From a checkpoint of a small mixture-of-experts model trained on Wikipedia.
Size: width 192, 33.3M parameters.
Experts: 64 SwiGLU neurons an expert, a softmax router.
Training: a variant of SOAP for the experts, 619M tokens, 4725 steps.
Below are experts of layer 4 (counted from 0) of a mixture-of-experts language model. Rows are named router (the router's row for the expert), gate (a neuron's input weights, with its number), up (a neuron's input weights, with its number) and show model dimensions 0-191. Each number is 128 + 24 x the weight over its row's rms, rounded and kept within 0 to 255. Numbers have three digits each.
After each expert's rows: a language model's description of what the expert responds to. This comes from a sample of Wikipedia text that the model never trained on.

# expert 41
router:106080145149139158124129134142152122092138137116089171147124105166125162121086125150127099123139126108121095150131189121121160092147084080178108108156103133148119102097147132131112128152137130098123134130102163077116177128132141098131128159089111108117117151165106127102109087142108125152166139099124140130103084117149107148133111149150160140110105149089117124173130151153131139103170122118155099163109140113091124165115159152162160125150111150176135146136088182141146138132134115158156131117140128137150098136168151103143095130096130114157133105179136129130095162143110106135
gate1:143089122118104131122181145137155104107157117115079105111093112151129117125089139158168104116113154130078095139135147118122134152097102134132082171118131145104145122123122121107114123129102130140070117145146159130154168101111134106146125104103132087123126131125123178142119135134123132132115115149128130163133105108145091098143119148175136151124129167107161135123115115127181107165144112147132132075147110132169088199160148114146136071172116135129127135141153135088132101117130193164146139092131082113130129128149141110128140157136136107164129128144126131131075193119133147156
up1:118110115118135118160109157081133099096135158158097177132154134084137110097082119152152145117106175160147148170144148158147128143125079144131097190169115111114147115109139101116122093092158102098165113121144136152162140123151089137128117146139142126111126136156111097086155146115129115120113113165142107124157157101102219143139119134094152121108130129108127136110149075160110147122161167135088107122154156088124130116115078132122100114129111145128120147118113137088149129137119140130108117101127131124157147149125145131112129142126086135134107173127145126170187099123124108109
gate2:102115135148138145123118105099102196111132161158092132121150107141147183123079109094110120129109140129150130173088141100116113146151166105165123105109124106114137113123108084164116137130168181106148136166103122078122157128125149124139100122094143142120152136169147160154148126138088110111140162106140136134129098108111133164152122115125166118153139085112102154105128105115132126129113158147116121109116090156193094128175077137147109116107166103103151166118123164102117147136106135130097107130133168137093128154116123130159095120128152111169102156110163081136117117149114140124
up2:096123174127102132111107147143139125060152100168157125117120141169189136123101093146099135123122110151132092120128128117102148134096108120085136111113150166128141095104138115132148089114142152109116168140100133139173168145108127132165161144103099106110150123103114116146125153146139113104163138131142165176137129089127085098166152136104141107157128145122177116138140120149115137141126165127149092119145088125160145088145121119115153093118114104136112107151102127143119134167118137107100171101052091158150121149123107164164115153133125149129094138100132079150115135127156106098
It responds to: Infobox field names. Label words in infobox fields before a colon, such as name in Former name, place in Burial place, title, et.

# expert 24
router:143091123133145154141126124140151156117145107136094147133136123135122177117111110132134085110111155120132126164131157127101143101175105085157105139154087122131176069086157121124105155159102167129107077086149130132122166160124142117107111153108100117134115165129090136093092109118094127106145127104135165107097089117164115114150163155142138163089142099116082129167143119137125159105139157119145131138095146103114122136116124155174166126138104129189148141110109150111107186121108144138147118119142087131131092112161161107148106107091139103130141109166125130154120136146087110133
gate2:136122120109093144152123112125137139140134115119149110178080140143141131123130155161114083074142097103087105156116104137094113096067127076133131127122094129118142148155132134175095121101143117109133104113181101117103140141124124093124115120102126094121136085115121132113084113088127134100138106130136138140112118170144152125148152147125137142117123110134092172118172097117127150128113128118121129167114127074112128149154144169131122148188141126169093116108101188137135168112086111121118106101174123122137166134160137096124150107096101100094130160160175130136176113120124114146
up2:156123075124106174153094185182123145148127137163108094087092146148119150146111116156118163120146135171073118107141096143149121176136093153120132168124123134106162138127119132121108146138122106110124102106160101140183147128156107149136079151096098128155137132120154133127123126158159162088092135117088128092170109137128149151142115143114114127129110137104085133123106111128132093149148162143131122156129134090125152116139086100127094166126172169135118123142126126109160107112141091120139075132119116095156114115063102116162102123115146124133145135106098119157134143106160133128
gate3:190094125140116123153147104117177160108178126090131131122165139136108171139143116111116100130134130163148129095087087139091119134152129094140129116118125113130146119144148124105119156131161162118108114139148115145109163110137123126095090138077118133138117122123092118114132134053089114099106124136178152110133104095127071152127132114086103125130112093151112151142130087137113153101114136157147136157121080095166137125138100163149114122161118139163110099165103117115142162152134141079122123076136120123141151092101125138120124184109127111139161133148091113170130122139151130171
up3:130107167175118127106149142176125110110120141101092103134132148124106140157160119098129104153100110138128097120090131141137131105107128096121149171092106169125110134127106130084119107118104090120102111128127091103122150162169140122122123150117176166113134083105098141141148127070088149086126150137107197178120087130121117122178185115138126125150104109128125161120156146074104121119103134136122100129128119097133131122107101127124087148149102140132075116114128130153118115107103105135129113101138098115145083142099120164128115150157144123127142126153165103093125121080082120094
It responds to: Quantifiers and partitive of. Number and quantity words (two, several, many, few, other, among), and "of" after them as in "one of four".

# expert 62
router:118100128137155140139140154115144142113112114150093150145125118176183141105111140144139125142135126118117143177124120122101171128180129103153124106136125120135179077098156144114116130150106139115144103075123123095128165118143143111097128174092101103118162154135114142146116108103100107106135157117140137148087076117157102137123148192143133177107118131118097115171131175141103113125162159098124110093104145149125088129146100187171113121123119156145112153123132136140098123112094149134170157158158096162142116114117160119150123103096130102170126112166126125125119172153096124112
gate0:109150145100141111149103109144122129157162148113092150104163116131127134066131124140116120129136086125090134101118081116147157064104128093113099106148138112141142129133161138193131126180124128162141147116153131094099125101135174084135130108161098145118151147091130115118082069118131075133089144085094128147124136141119150137105133126118121142153120127178109111115136096078123118140135160096124135106117164148137125144094130175137107158162093148145167154093150120153140156140137141130110128134131112119088136143120135103136106124080140121120165098134148114146124156095164118082
up0:096152097091140114092177095133160131145131139138092154130186103141105121103153140156130138173159133082174152147129159110164124141167159105116136115138106145103154152116131157108114175159124104141131158106168084152117165101124117137084094098101129120115126155114121133182112165113119156129144129152161102107122142129143087152104112167093109115121150124163143127122127137136121171124157150116142173098156120153125105114096104128149153154156147147117121185142115145113163170113156136152097127118126157147175149124107130142126156131185133148132120152107172124129138125127103138109
gate1:093102066132111156143123148124140129116141132137071115106137129122174122131093122138112109156114113118126098095094121120127132199094138135145137132119099150137173118118132141064125148165124090149108132117133122143132120144128104140109138122121105094103130133143127139097156153104121132157118163081083133147119095174117180129150109125088151134129140116098121122133124169157106083117144146134158086114141121130104086145093173138122149117178159133161193117119104127131103119206122122150105129135152127165102114166124114096144102145117104159150140128133148125129172161128117140107
up1:150140178102155142128167168066143154110137116098106093152087140134122134147099121151140091131109144154102098104110101153120131106143109123130129134098147146118127141126102093136124177138167115074125130144106175140135129128184101170117112151172140153143159110143133160120165152096123125108130084125115094111163140086098149162151106110143120149103160161114095125123132140118103132132090149153124108153121145155136193158167082113120127177164106133144126130152109159124180101111111097126113133108156115153143098141110131152119138168146147149128111106093133102114106124137096115123
It responds to: Pieces after initials. Word pieces right after a capital initial, such as U.S., U-de-id, U-gli-ness, and names like Edward plus National, Historic, Register.

# expert 25
router:112099101110148171136124121139167167130175121126126154143120100173160168111102141138140090117116145130103110162128140108130171084160087099164102134166121127145169087099131120132114149114101159120129115138116161154158164145122142093093140141102148104125159148164101169107128111123107118109158145116115162122099122114162137155136165141157176159097122125109073094159131145156110155125136148121158100153112137101133119147122125150166135117119116165171134155124079142093137143142113143135131148097137117148146104112133164108153066126123102101157146114151138100165120166118105100107
gate2:109116154120134145125140149126101126129162134119154143125129163145150128122117101169162096147090107093091105134164146136135151106101055113139155100131157161135150132160116182149081111124115141092090111113082109114172112117083098123080125119105152161127151136096166106097141117146149095162148153103140121152150136145148112109109128150123160145108128154158118123103150124121175134118127099089079118123112137096120105143119085134125120151135146170159130138146110106091111104163129111138141143135171112098123107180089133144139137135150129109104088084101125090138109134119090109092
up2:117114144136111109130142124187110100117152134163142063130119149106148131094100159143104125141144148170175089143093122143120153155120117155160119131147123094142137113109155117148147158129149104145152122125084124131101155116175104127135108096116117134143099122113197138111174150096136124121149131136149148141099120158126169116167163129113154106173155102111152146125147142117118104123136087128098125120098148109086122130123144145125119114100135188106126137138137150129129128171075105062120171099148154134090124130110131136144155142117155129154098167118093183103118106131134148168
gate3:083120117125131164135107153163168122167140133142153119136127115182160139122136141114120125135111120079066114125129116098142160128135107098100125137118145153129114144157108116098137098105117160124134136141181162158145139177137155103063170130140132128106085134097106127079111143127099159135119104110089105133112158109125147124130123147144161143098137107133130129151095131146101171076141102128176117157108109159125089092144102103137124155122152134137135154106122186155158145104113125145163181112129131149129110103114161113119153130129118068171125094132136101140150107113155133091
up3:091116108118120123103147148136123125134128142132176168108066143118140100152127119101114120094117121186144068122145114150113150138153116129127139109124132209141142130134116097127144100085129132104126119146175130128136119203125103143092096129132132117192144108127092116092137162098143095156136122111154103103137144130140134138096153075136164122102146118131111128130147182140144096147120119146160151125126160153187098136134119112156127146137130156133112169122139122175133154134150119144125144104121134112074116155123105123118115120137177132086139113144119143158155078101133159102
It responds to: After copular verbs. Tokens right after is/was/are/be, such as not, commas, yet, and being, been, occur in descriptive definitions.

# expert 51
router:142085107130140177145128084168141143106122131157122152136139131152142153088119102126104098116098123117138126164145145153110171126147135089184098136139115100125131084134174152121094131122103126138137093121121143094140163149101127097126137138091117111138156177161121157115133113111106094115177144099106181146118106150167137136131150180125166165105128145141091109179154150183089094097149135109172118137099142115125115145129100138175142144133118138153145151110115139091088154127114138155129123133130125140146120102142152116156087107122126100171122104176131137161134163139104113131
gate1:098121153122142116100140166110104167112112158110128187147061074113148126121148062119126163160108113142159149121125128125093115131146088128127138083143125122095141118161138152063147121113105109111172119113119112113127135127127140125152176138131102118108149152168103148177126119144107159124165109116111149148155145080136085135129135139109140122136142133136144147141106145153161095121154143124143099110134183110090092122113164105145142097113130122126167122159145140129111117164113116150149123178114115155136139122108146096201108138099112103098112134133132107130154136109155085142
up1:147133101082144144098151130122172162102118114147149119114138129131126094155126189136137131102132115118129118132128153153089162142100142118129124067131171186126116141122153125139129133133138125142122124171121128151118136166143123178091126146167166162127096130124119106136176178169175125148074110124110117120131104083144128156120169155096119125142109120102106143119148108142105096115119157173123096185113149102146089147158121188118086109110142111138101141140106116121132117121125101125088121084117120119060103130111120116113097095144108125095142155130150124113143116146149135156
gate2:118154125136111139133127062173120150135130169150132094113115107163087148168137127159141095090144108164134153170115133108152154128135174141127122149151115132125111133150119134137127125133103113105137133140105130122157155133102159123126101161154103082110114139189110112171096103099130152112153109124140145125148113130118149156122120123113091159112147151106129123148135161138125093115138119143143107119103089068162104123118121120126107120123118169124148126082127138113133154133185127110191077082133129078104119137170138135128097130079173102140110093157184141129148097151150122158
up2:129111160140104133141111122121148149148163156093149131146108153137148131111096140148145112104139163140149123115103107112114110133161136107112130154106127118070100115083125125141140123149089118114163147150132097119174136084125157139164174149102096066131130135105128127160081113137146173131175144182134139109086097142123137121112134141131136131180133169135117131118150176160113127130143130106121130127161116087103113126108114125124182149145152092121152150138133093059096141114145143104142126104110118158133152130162126140170108073099136102135159131113146142142087102117110086176
It responds to: Geographic name parts. Second words of place and polity names and infobox fields, such as East in Dutch East Indies, Empire, States, Caribbean Sea, Soviet.

# expert 49
router:124089118132145179134122121160135140100128107156084149168117113132135158132091103133149120110109150123105099145152140096094153136158101107173078126179092111143157099092152128153111159136134172124145086091143140098109155154117138097116101153129134103141153159156088154100090102150114101096161155105132173132097081116179145138144158120156144161113124116114114104162146137150105125103140154102140110114086171095102116158136138142158147133140102128155149117131095148111121156137100135135158129120150118141142090136140168107153114111127144101168151131144140093145109154142080120143
gate1:106128137067169140143114148138110160113125109122127155108078134151150116119132090143061123110160131092141116156137137135117146128142100113141100139170131136120123126144110112118128137163126120090099158096167123108152151129126117136105095197123103137099111111161085116062138104124107113142136120109148166165125124104150115150076118129161102148151124141195153098108116135150096135111144169134120141127122159126118124126134085127135161154150097135119171121205126139140149114170125142111146097136097118156144106115128140113126094124114111127174177089121119146110115167105135140136
up1:099149128109140153148101169162127143169124127082118169180109095112137134145121121167123168111184155125113113135138116143108116149162117101141141124122142110139114126104128098165124100149129136129137139090173101098151114124139129161100067110119109136177115112103109117140159125085135090174121130105135137151109127093152084156101131135143096127129118156169150148108119133089101121102097156154134128162140142097110101138104070143122138155107148126111139110167111093117128149115161085161163115070141128104131151095118117136136088121151093162116125081121092122119160130131134106101
gate2:132129128150125133103131121141138080110103103100097114167081164138150162146127138115070121119121160072152148144151128129139134130112131090177119160169127126122124103143136149155111125150113148156136097085137114152139129095121135121160133119119158099167163149138127160068099106141138111132136161115145124116112108117149125112113132126158088156110094117129139119145101142142151107087124094108114082097140147164116123147142119125123151129111150172149164131066130142102091130076162125178119058137150117090139141129152126142113141125094129104186106103148120151120136117131157109077
up2:141130144173111137156167131182095136141127103182116163112182153078154140143155161119151135131132126129146125116151115101108106124172132100098133117116167125147116128131148137138163155118169120160114125104136149124082091165090136096129108113074103120130156112179136126083115132103113180135141114159110120110135104115119112131122143130121151139142132152158114116127112119124137118151129167106111153113110116188171110157164124117143083139160180095156098110122123132132110101081138124164112152101143154176111143161139134091117151130126122122121158152082106124093117078127121136119
It responds to: Quantities and rank nouns. Words after a/the/as naming amounts or ranks: million, 200,000, ten, senior, Best, appointed.

# expert 28
router:142082136127166158171134139119145136080137123147110112119123134135120153130123141150112119104123099129103151165140129104129156089160112116152119145158104128136156083109147116142121113140123158096139135110126138113112151140130144096090104154110117122127171168146130154121075105161116149128153109108130140110094090091175100154117138121165134171124101129117079091143175152145116143086175162123147076126108170132100104185173137138152143133162128125154133148137107147102081167101116144138167115085131092170138100112104185120138132107100113113122150095151112116137116147133136124105
gate0:196138122131149083142137148161097126119172164136119147110113124118125157154122137115122133136125085128137145144092100145085127111145123153123136111132120166132132112099135116096142141108127133096124140105150154077128139196094139140092147123147129139154141121137082150125117090189121147151153132109115163145118094113115099178116169137171119151127142140139127108119194125124120112140142126176173118103137152172118113113115153096138134152156124125116144151154141124152149112092166132136136158146136114187104122090127149102114148163173121085117116133160166106126139121131153162076
up0:160117140173156114162157154114096174130151121113138136119100131136107139108114133109160098130123106115111110158140158153128061095100142107094139143113099106112098111120135191169112151134151150134138123104125129132095155121157147142128147106113157143139116138130122149072122157123110181117130124140125153105076127139132145089114121108128141152098133091114146156126165100134155152130145107146154091170088140120115130145135155200102111091102124121117102092098144099095140102131121179103150151098061117149139131110141114156150105137092107105120111140126166147134116123132127074105
gate1:124113093086151167143157132131084147085115124102112101149131148165119153127116144154084138130125124096098097103109132116146135105137120122151114174153107134102173135124114130123192131145125175111137148130136147141143128144096103133084136158115138126094120131160122163102142157158134128104145104110163145152116124116096117121139183111147124159130125118114119104127173099115116094129144156145088116102083149145067142129148113146139132102130139101134116087134143150122101133111095144142175132106133097128169174095078140118176101129091137129076160156157165093169138134110130112100
up1:105166140125056144179129104154113146149091144173125115161110141141090143142108103158125141115084149126136124130153125113130100071121105107130123157121099140126120140148133126073166129155098123133157124125116129142122107125092163131115152117134117151126111126132174129095094174156182104136159148121137118146130113134126116149132124129117175170139154098169095127120138108143079132179128178155125121156135146127123105114140121085126121096168085118127142104147138113122109101110163110137153155099162075154100113141153104124106137169156174116126113160122095107106150124156152156152
It responds to: Word-internal fragments, table pipes. Middle pieces of ordinary words, such as over-th-rew, ham-st-ring, Di-oc-ese, plus table pipes and the preposition in.

# expert 53
router:139103132130161145133118128129154138116096114135123133144144110167129161112105144131140081122138110126097118161153132123124181112154113089156122140178105142135165097094163127099118129114095166134142123106122137146140139133132132103086123162126103097108168169144084136127089085136114102137115143124122168105082123086156126179149153156176133166096137161116095108134129150146153107091160154100146133144117139116110140156162131171150167140139134157140142157106103152119100161127077154101166160113146121152136117090139160070164118110132155077121160121153113120146106147141124116133
gate1:081128143140091103177117131113140120052139122148103145127099103120158147147107141098123065151152112119126144176130186153145139115136157131125125126122094099120106118156121147130131134151079121124142105144103145123082170131133109109167112124110141122110149124113098124110096136106128131150083131117125158143178108124147107161132151144142108150169155142112104111128100084129147120142156153160124141114106132105134168101127172151121146132138164109150176106100127161157187161138175138131143135141168117101123118128127166090120141128125117107153151180134135142078115160156147153131
up1:168165169147113136124103161126138131146133145104135074129084148130123136113174097102119133094151121079150158113144148135121137153133127139125105157120152177118139123131133121161126138097105100096117144119137120066104123135132085112088135118109125106121144161096169118102119104118150157182092133103153122078108126056123129140100133097119105137089117121144107181124124122154136157130112126155148134099177118119129112132118146094131098112083135131185111126093130158161155130139122148104139154126126148142118135114128155164126141135120160087092075098080120088125128132139119086133
gate2:094106136139115114118150136146152082138094135106114121144095106156135160098164122149118128137076136179069140140118142134115119152134127080151107104126119135170133107104104095071128085124137135136173144143087098131121102153099101119106147109133135111129149148104073144150084091103145112110142169143122168167139133123121109125120162098148134164119107163125125088141125073112121079118098148076157149134140146145133121124138147120132135137159131133134108090107125128091058127119102132111140088132131104105111112089108160152141138106098095094151125131130186137139138128152131124144
up2:150110135103154122127113099095116171110143095145157134165157161153119158154092124096098116107153104147100135105146103123097132119115127113153095134140153134128133125134130114096092125123187093160135133106130132155086128134138141128098111126125134100118134108106133144121170121166106176110112149124126158198115114157135145139136131082138139120103142159132077130085155153111111148150112111139129090124172170142153113124131102157116098084141161143124138129115149103058127116093117164115122130156119142092123122077159137126077133092112162137138113162150082141087110158157109162132
It responds to: Rare mid-word syllables. Uncommon inner syllables of words and names, such as ion in espionage, re in procreation, ris in Hypocrisy.

# expert 20
router:112102127142143164106090131148136156100122112145117159135123113136147158130100115153116110137120108136108104115144140122079160090160108087145110111186090104158155100120117128132101140131107147127131111098128159107113190142094184086130107173102114096118127170113079151139123103139106087096159155130150140099116083132170148144120149147146134159092117123116103111160119154165115152113184148122167118171107151078101103162134152163158138121146107136159135153155108146122138151155117108125138124117165119137151087124135163120141087103108111124143121133136127093144120139162126121164
gate11:104143092124157126134124154121120136151131108169097125106107146153134169154098124098127135125123115126127166126158153124152131141164137115147141109134109119152175113141141152122130137148155114132148133153148195115097136135066104128093151124096096138123170146141085142130148083156124115119151088138090112126143114146128130126135099099140113146143108168114139088132128128186184148139124141149177132148116101135184164140149114161172139121173138129165132163141136141168170167128094152136126153159161112108171111148148137113120088141134096081147112136155129167122171104117150132158
up11:156126169108159140164168119107120179096172132123137086128131182136110148133121135123143116139132107110155143162145147168131158152138129122132135106116152145073137132132173094110157154138144136113179082161161106146111126091099099165126111149141157136140151121138118160107099165120095143176176142095165136135107098166143126148119172105150129150110131094143117119143137115128129078098098145136161161130106105116125083138105158129129110117123102141129121123115120155103094136152088135161113124147155077172114083151146168113163148105154146114115114107131134122094104147121101108146
gate12:152122131107089092099119108119134096137090125130078124167104114142123146129109092130146137118116128133084170129149125080136120121123083098143129106164191146150128149115131133141154129117146128137088129065114180155129133116111096117078143096092160131084137106067123102103106113100107092068125111134109155191155127174132157078128121127093139136149127130112138112127132130111115146111114156143169162131127154115144126103131175124140129111165133130126104110142113099143055125143115115142132103117191132145116112139122127110111122126176133106155138124151115130140133117152130148115
up12:142122146134103153095158145127094159109119162158114136112140155128126131109144151120136132159161111136166106118113126122106133090135130141115145091096142116132131137077143111143130156152115174107168148115114138106121122121109110139099123155155115103183163100144167111087087154186143083097131135120097115124123108164125133145138134149147120124174142128142106107142114139111110092109105140105121109184098108108138116103112081070107136098124128101128136148143173102145153148102165161120153058121124091158097139116172114146121133139182150159093162148160165124123125128117103098145
It responds to: Phrase-opening words. Words that open a new phrase, title or cell after a comma, colon or pipe, such as a, The, In, At, and table pipes.

# expert 34
router:132094140129151142135109106124143152089153095138102136127111123161154167106092101169141079130109131120099131157136162132088138109156101123176091140125110101153191093146189151133091162143109160124155108108101154107114175148095129087111122174116150070131128176156116150133090131141120125114125135111160152135124085141166130130144154140151159162118118134099100120156130120138128123125133147104144126143130176119149089126142136156161180134137126121167155163119078111119116175120117139102125152115150099143146110102137156112139104085119143134130139111166114125151131150127091115130
gate1:115143151095160130114114116116136118128120103111137103101111130127122157111047152125131105084096120135134123130115120112108115159127122119133118118121142138143157159156089160173091140132120147144114106135118127109160130142110109095121119177086132115100158126106145117091091106089134178100126130123170112114146096143165093172187120122134150150104098127080091144109137131112117159155112147166135125106151168110127105134164158110126123121154121113119173151131115162111108163129104154134132108153162083162124129115138148112107083126159155138134155115121157106150176101058161147116
up1:145124130086106125090130142107168149113139149077175123166159122160121155126181129095125126129138118108093118110083178130112104149143135133147140135122110110121055136168098150131099148107147150095153165122126097124135129114122155118138138168158105121119103146171117137137129136094127138169132096131142174130118139151128144146078093111156104131105144124084131162150181154138178118139108145125166190137127158148110105101109136118125122112113133131129171114134115104122119139104106134103135134161115125108189138128183151115136081112134169131131158106115146132151086118125152102146
gate2:111093150139126137135134143145089112116164078117121114137146108130057147147122127131088116090165099126064151127175143135114173093139130111121148139117109145159151105125169112112140153131096112140131093120100105127112138137101199098115112120133119087116156107125099125113133130104125113129109109146145153115119091118136109118149146149152100134082144077122131120131111135109111122125113127120110127148143103157146103165150103128132099149105129106134108172117119137055114177145142057144166179139149124109113124143152139095116124090137143128093124139169177141125166125159137152131
up2:149150120157059117137132155113108156138114173122145126120051145135072108115113089129125159115176149084105095175158139086127122114168174132146134095114168139114122139157118155129130134161127133114091158126113098130120151135120125152098134144151158092132146128104139132113120089072150154157115125118145149116130150161136112138131155145127160133127161168123126108130133122122100187106107171150106140132141194085153114129126106140123157105115155155116140128099103134133130139152126110124142136156141133161112144182166111114108136145135093144127145119144178148118154100099157121139
It responds to: Of/into after quantity nouns. Prepositions after divided or quantity nouns, like divided into, a variety of, a series of, plus periods and zeros in score tables.

# expert 56
router:116097133137146157144109145139167144097150115156119152157138131140148168128089128156118116123098146146089116144117148108099173115143103114158097123149093129158148088087162136130090135135115143141106083110131161098110158149113124084105103171110121089136161172140097158099120108166096120097167159125112146108097100135148163146127146119170157141096109136128095143148155141167107107080148153122173105125094134098107123140138129144159135123140120145139152138114087134106155149147095132119131139113175102133147075092117142115153106090133115118155166110153111122157095165165119107146
gate3:119098142121095127161152162145149118170141092153090142188107129135103149155131151137113132117148123114106124115141147142127167139161124090146104138164088102137172122137090145111133153138106126084103111110126095146102151128099174080136103123096134099129124091173082117126125108101136104138121129145098121106090111140136114086119110111179084165093135115116118131153128127133147160139155153152129116152151179105152109111139143109146097181106129112152084114152111144110121141120098103145119129113168139095131130123121144098136092131110107129141119091170180144100164127097149161174
up3:151129172116129151031153102128134157121144120152136100121059122149154113153126164128130129128124119132121104101136127110093125121138121112150137169132110125150102110127067123151093108125121148088102109088137147121135119106132127128122105122094165087116107151150161107151108094130126077132095154120152123144108136159140091152185132110131133138095077142094107116145160102085091123123116131136150156146180130170146149105090095141122104102092156107145114110090129132098097141106097092116135164156147149122134124133158111153127144122118132110123132096126163115141167103107106143109
gate4:164105115112126155104145134098146118123168119095126156130107127138124142156125156166081100124125151184120131117091136204120146128127142145098142110149111127142096121155128102083133149119129100114119141152121119128107111155097112105098127139112132131151132109123094120145116138103130121127164181133166169110110142161140098138198140110158138148085113101094128138161191128087093156146134128121184110172101115122150147152118142133146096179164117115115150132110138150128165146162132118068117117106182128125162120111135149157106137114140103119151162147135111094127143120128162135109
up4:179135157106089132116142119127129106172170142135143136167179192139124130142143129121127162088166095117112136090155134103123129130148133146128164153118125127165100104130115154088108122149104120110144148133171100101130135127145140123124109135159110105113103139125139110128111145211137105062192146106149169115115131124114131125088122133124109121099097172160147139113159149113125152105111136148127119114114107111145167150132141142108088115163152111112183117112147149114111123141167129103165140093157106161112158154130156132161138149159140142117139073118114110112113127110085123108
It responds to: Word for / purpose. The preposition for in phrases like the word for 'tree', music video for, term for, plus to after designed or used.

# expert 9
router:114091150124125183141109140129132162102128118137124143159105148164174146115115126123136079132099118105130132148123148149105145099156127116151089098171114121147180072141128135120093142113117165128128108117140170112129142136119146081107150140127111125114131168113114159136132123146091074125168129097135160126090101109173123156154125126184147155092126118138112104143120137185130116117128165117192097156108139127119092143135172167155156137136125134144152137099079165129123149136137141113125109131175095165140092121144169127163095136131128104168132091159131155137101150120138105131
gate11:159129142111112137129144143138139097126168082150107116142076153140138142107104131096124147145144103141205145178156118149107132098140098125120150110142091121120144112148142107164095139089132100108173110159119122087134138134141174080127148127101154093103130144131087132161172149141111100116086153128090136115109142118139086145122125104147145134132126103160130134125092112175126078109129168166139098113106155124077132117141100135106141128154157105146119154083103136103112104121092141086131104152137118093091110116138121098148105174129107135141172125105125116135118155081145111139
up11:132122122110113120139125143151157174141080082104110129139127076151139100201145149146078152126155094067112115147125138120144119154114107104113117144141169146134139131126118155176145168098133093147159148126097072139143127164142119130151107128146177155106134101117096152134097143114111120072125126127133116094134105105145140161084101150137161135110108136117134133124125137109098159101116127110097131139103130101136084087143085122126152120105162115103081165175133124112111136105090144124160122131109104128140106123095129143121097112130151160105149162085145159140163110122128155142
gate12:112118143136122125138162120104127152101117132149115109148095176141119121091090123136111098132118128134105115081153140097169152111114135146102136118142112138161211105097131096094102134145151172111111139119144131117107137131127130093124127138153129087097141128157125151146116158138141102128097116114132126135162132122126088155112139129183139131115067115135122113146129113158085171131144149105061087127139130141125099132123118128140091196132106161120110135171051130098118133131105152124121142070128119154131162115137126134131120139156151121187138117151099141117189101112148142123
up12:108120138141158116149148156142134138117149122160108165102127078110154163098063135132182149143136162114127114141106148160135101136128128138112101089112153108123156101124133155094117145144140124132111162170109102159092131127139149123153120103136175127135166127118128134127137171114073170166153128146101114128142138121116077090158102165124119111113176100120160123147080082145134113140159127148130126128101157156114153165090154137154120111147084114143138120189142120136164121117102106109155091150105142097166120157103095095150145147124128162119149157116099111153113153133142111103
It responds to: Sports competition context. Words in football and other sports season narratives, especially in after Cup names, and Cup, Championship, Final, relegation, the.

# expert 44
router:117095120145127170119104126119157145095111118152123124145130153145124175107104139128128096120114155112112141147140158133091185093153114110146104131154086095171165081099152109096093151110122139108138082115131172121144176152096137110127118156125138114129134138146106154122131086167102111108177113100118159132106099124151137162129162160142167160102139128137111124159116135159118128116151175109156108137103181126098121155133109142161151137150118118153163149158109145114112158115098137106168137120157116172133087098110156106165087108090151104151159122150110110137115161116100105142
gate11:161117105133086146119158123168096112150108162168114141116104122113085137127117117112129145114107124109115114136118123063121109165136129095146088126148129127112125107123130108126168093175153122133148081095121108159103152137088123112095159142075119118159120131130146133118112106105143125061141106084138122087132126157171081107104087125111109154115136082132124140124125087147125157103136133133169094118126131111121098135140090150149126103148129146140152154121117119101133157147146111131184098086152155149118144133183143144104106118062186121124120140152162159131137118150124106130
up11:072110115170124126150098127135148120129119111155153138103162105143181099106134126125138144146079125165101124113119097097129071140149113154128137094117150154138118132148122185147134171083156150111082137102109140138136152113176106113085146123116149072096171149124149122112161133164120131157131141129122148139134109136125118089155131105130112111108182104127114121135142094150138107169160111119110134101100134136160153084164124099129129102136090113132093109155140122131207130113103152169125111179133114117128160143158130113106114153158109155122101169147148102110129117137118118136
gate12:130104136155117128138129150109126140145130136126087147125113141139152125083151180118111133130163119105104127116140154178075140120144112127117112114144125116149150140149135070082146197166135152113159044134135115108132138124123123137154169124171126126106099163148154138156123155156106144127155113140133103148111104110129141138146108127148131132115156169131116121140114170180109131121156178122098131118157148122132138141133167104117145122155109055128129116117136206110128128118120171140142132180109186145109125119125144084150130116102098102152138118162128109125115124160159114150
up12:140141117097137143137123131107143127110147099146080117136071119144128132124100183126128130115158129087167117126119179122113159103127155158123141092123119110132181102121140119098120131155122125056184116141159124120140153150100149122132111123129168114109098113157138135128137124160143089158115064129121136104158147173127149157131174173129120137131129166145130115133117119165128161144143143138106124109142190184118124116128130078128118085107107090135138110123123171137160136118146138094141138108124096115099078113146133158128127165082100163146123140143141158134146139112116116185
It responds to: Location and time prepositions. The after prepositions and spatial or time prepositions like off, on, near, against, along, as in sank off Lisbon.

# expert 50
router:115102142160115143139128129106137152116140135135093128163131117166153166143108133160128121120114133160108126169140177117106148125167120096184085124179092107167172088102142100137106148133146156131120108119098131099114164146111149077092115143141113132142121161169119148109101110146103125092154150087119137125103120134180156138144136160131156181083094121141099116152120155164131149105124157122153091136109151116100152150174115115160169078135138144146127143132082137100117141123134166117153146116168101161139096137140162117155105123123119100152143136134130125177115141143104121108
gate2:140133148161133125106099109144144129153131111124140207129124121145104104099138102136076122117121123097125104172112123170100164139152148115135156121143126144091128118155108125178121121132175136090116122097100129142105154152124151132114068144134142118121130127117102116132111116166110110118151132116086130125124112111122140182154144152106097142136148140120105181159119145157072119064118133090115112107108159129134144112135112105106102148105114140083118089145095173160130135096119133137160162121135117138124139122074129096130151113129099142077129187091143087163142125102150092118
up2:107114174120137152074128117096159132176088154111114129108122129144135175158130128125092141089146114111179106161183112116133158119150124146115140111149147085137132093127125153096137122101133104121112161138143124111088127103147055150132125106106123123124124156111121113155163103116114119158096162124101087209095139114114163140144155118129092127129132094121135124103127133118166189132137133082186115133145127187154131149130147143133135137120147128121108093120144081115140132143140141103104165106096111111131130129157110114137098157173098138154132126124120137092133162111149134120
gate3:120138163127082109146166104118127126122167120111125140163189138165160157102126157126124085118152100106124146123141148162123140146123116153120112141128127098197095127120169113081117120158104143150142117134168141122137145129116149141170116100138116102158152140150143178133156155161137115125154140145096104138106109124109094147147124135098171116170175101091079140177147148106072095151144160129162113136134132178123109124155149106131123118159120092121126134133146114123092177125101150102151118150134114162132127110143143139148103126118145128128144167129116116175150120173076117149
up3:147088144131110127119140165159114131145136094161120073158146091159144147146107131142121113102157156121121156120110100146158122090134114122122108117128083156140169121107162137113130165170136187171162098105151172157151144129103161127142110100109138123143117134101132134094122134125125134114129109154098120102120129143149155089108143161139144114121094103152120099119175146133093087147159162150147134093108088107104123085132077113120139160124135150102109192103117111118108132115127123142154097126126168149109116162132109076102143136114183134119100102146106154175150123095116105142
It responds to: Coordinate seconds and numbers. Seconds values in geographic coordinates like 46°4′24, other numbers and word pieces after a or an, and opening quotes.